python train.py --experts_per_token=4 --hidden_act="polyrelu" --normalize_top_k=true --routed_scale=2.0 --init_std_router=0.0212 --optimizer="muon_variant" --beta1=0.95 --train_tokens=293700000
Below are experts of layer 6 (counted from 0) of a mixture-of-experts language model. Rows are named router (the router's row for the expert), down (a neuron's output weights, with its number) and show model dimensions 240-319. Each number is 500 + 25 x the weight over its row's rms, rounded and kept within 0 to 999. Numbers have three digits each.
Before each expert's rows: "comes before" lists some tokens at least twice as common just after its tokens as in all text. This comes from a sample of Wikipedia text that the model never trained on. Tokens count by the router's weight.

# expert 16
comes before: " ", " a", " \"", " to", " the", " in"
router:505460559528496529485471512472504484538475492504460460495449534524544499523457510500478520495477489454542503467542524466482489519535519474502498518478489498451505487454510477502491471526511507468521535517528496462541554518507486470523494492
down0:474501502514514485501541503560478467526518479506495531482499530492501505512524520477477532584510498518539489467522493540505465576532483475549470483487536521470501501489472450484523481517457494470473511517518492526535513506515483537484475537
down1:498538515479481486476517501455536508536454523495478504512513520478497513471525486500538505467504496491465526489520525539513508531521502484535470452501524548450461534496496534488511526502471523476480482476572488519517491485476485500487555491
down2:496519519535442503493503495548513510461510516523558500532485512509494497491474483439481474525507503506533453489517499559505485469510493504508482501510523528491469535495512492501480494474477528460508472500486527491462541502470513496495480503
down3:500489489488501523476472526525497542482520460513506538503524476515500506481497503514475513487495449514486493485526463548485504495447454491497520512519468542455551489511509529484506504554484507483483527481512487532506494481488513488509536491
down4:503421517513489492520530507524482479465474457485469528467509496543462513522521505488512532491447470482541465500537480501470521524516540520515478538514502530498462499516507502521498534479530481503494457471484524456492501502488475484533510479
down5:508498482521498517485468521526457507537521475523488507463514475535495522463508485477508517503482530526486511450453508508476510500483512519428491516513513525499426479501508551521522509498452497496556498473507533488533466506520515529512495522
down6:546468521495513500476477493524534512492531461488479482510508489469510489462484553498506504521476502476473517497507501489484487497479487446535491512516532488457528519476434461523479505518477504494448519518483525456522471477477478550514496503
down7:543494524530490485499515523492497500511491524488444556525536504520517519484515520553517478551535499465540488510445538485523454483494500509475500445526445528502480527501494479501481497477513525480521511538539510504495507496503526502503502501
down8:497501528518483551509490516508473542525508470506481511497487513526488497550502521476532473475514509486483466525491521467530532518527469514499406476526487531494546476493513484516520433488495509488484510452483467522525514462486474496479515506
down9:541505505449517513512541521532494523556480507507503512506476518471502481501541513490480479537512512500526496491498503514504513459495492486491497499499468529490496503456458466545491489505538509530476546446526516517508528461545509530498515514
down10:479554536483453495506477517495455527524526523533526558523483529515504505472521475472481460482491494499463501507475478510479480544516515497495526429512463479476487530517492497472480508505524462459505469484484468492465477505501489504518540513

# expert 14
comes before: " the", " a", " his", " an", " her", " its"
router:501460519485497530538544463472508508490478507473456491513473532477473495478471533553496560520567540518541487482516553513476527529527502501527499502502502490482472505523498496497487479487493460543482511506504470542509515500489500489530501481
down0:475509542526448515531564496521525461485493528461487513525492530487489495486494507473499489486460461446520491479504437501474529461465469448465496505524466513502528531503474484511498509509512520470456490525476434483476447510510531510517476515
down1:505478507527531512451465535500513536489562539503491486532531462485514524508516497477491477496469523454475507483537523518503509543540433523467527500466495434487538508495551479494491498513551499502527478553515503492497527529514501518501519504
down2:532485558487471489482505512527491510496492525508488484485563510509527460501463507506486483477512482501412530500528480468491469488433509483490483500498476478520503513498530462509525488557505514536522516472507525452533515483495462509470505500
down3:472554500491510537511549507514533477481444451486493479517499519491542492482536476513491540498468471468475485482459528508531520470472516428454491505483496496517515521478529485468504525525492504481521473482477502510511465470485507497503486516
down4:481513512451565484512465488495473476454511500469543479485507494472524484535482515498513527481508496478506513533494467511476493523492534485480511490515534484486525497470506517497507567516460503478534546469524531479517462498492488517535490532
down5:521526505465529475462444443528472557491511501490478506525473507517465512532469470480510514478458459492469558517498491540509520482490508484493468498475491496505494506532499485494490490529525444513452466516500506520518511548540478526481499499
down6:532494472479479523533521492487452527529471482466543530495522496516518464535498498489490520488490472503488507463503456497529449487491515514537496445487510516473521480499453460513472526509499500508499479474493497504474532491491506559518489481
down7:497521476482554547508510497478525524523498490492473511466488465502535521447509515497532516485491564491497500499465472500528490539519470529540486479537492510511503513558483480478522473528503457517471468510464507502479472445492507496492447487
down8:512469482496491482479509481515497489539494477484461495505497519507509520520472488525517518530452531465506495523520495481505523506501512550465469509520446522524532502569533529501478504498519505528465513509503457504505491496490489479489496464
down9:478478491533460503478483484504482484458440494495517499457472552478484544508526509490523494524524499510525518518483485480471487530509476527488531521475516501511490538503525502533507475460546493509481497491499522491491510523503459494513523504
down10:526538523499508517506483525503539502531502543476520490505452481492468511518477498487508501484565515518527495505490504455519501471540514527488464525492494493496514482494465511524512518559452489513536507471482551477511498463527520501502492548

# expert 3
comes before: ",", " |", " (", " and", "'", "\""
router:480519480482530495516536458480485495484482476462533508510514537486469546501506504467481520481478463538485479494478490491491531506462490485526508509468460465480473523435509493525481480498532475468530537472519503496490469499516515482458478454
down0:497477496523491503524534488490503454518507461529494515514463493483516517511541504484495528468482426481512488493536522490494501525559491487510525497490506485545526521545501462504506467487519489520505505498491490483525501487527559547514503521
down1:462503488509512445524514522495474543524527489495501520489536507531530563481480480480460476493491484518510520467502504497472489467553534498543496536504502495474506484515498527473502491529515523513516537510467480494496513523513484475509527429
down2:491463505529477521480479530494518507517460500502524509541454465480525513484487487491442467509487507502491479514514501494471478496580496471471507512468456487481491492481537484498496504488516512492489487501443513481559491468486485486531461539
down3:527566480487510476478542463468463490506491514522494494510504519492498479522509511533505461480570501502513520537525513498490511503532512442478501504495554473490493490480484504489496541519506528481490488464452559513513543518531514495449523518
down4:520506495489508513528496477543515513523490492481504481542552481510478529469507511481482488513486458521497501523514530527512481492509472505500510501526475482550522533469501451509533530473475515475502518526548540467496460504473482497480502508
down5:503492522519521497499515493514490526487556470528499523506515507512523508505512545509485498507519504497497478463502557479511505515459501516489496473526496496492558496493503456490516528466466480509522526505489488491501465478529500519470459511
down6:519492501538529510523472445480473482512512501508496461476503499508471475518515508484508459492532485472497470526539490461485525469489496523480513515504463458503471477521508504435491500482512472488483538475477522497494491461520496484517494514
down7:489500515497516473540475465447515497498495545516520498519519515505488520507474496452503473525502504442540489463469512498493510540504509536495500521453522511493505547512474492513523490488470511533513454470500525485509566498440505492528539495
down8:489438534524490521489539496495507491469475451480519544436499529499432531532476500489458478482437507492460502536547561513499484529510460502464509488491525509514521517487485476522513496533513484466473496478489490486477503524506492460511475484
down9:553532577461485511492443496464500476535531521486498524473545453507462515523497490523500464536501507484509507494495495508506517500529532481487487499518486533504580514511519531484475527513526512470474489500480495471504537512470506505527492456
down10:446482477509486506476452501524497493484553506487489515479516475520531481526516529485538532512501513527474486489505508493459487497472512470501480470493493491510491480507465463512502504491479528512467494478501510539540492481483509535515482524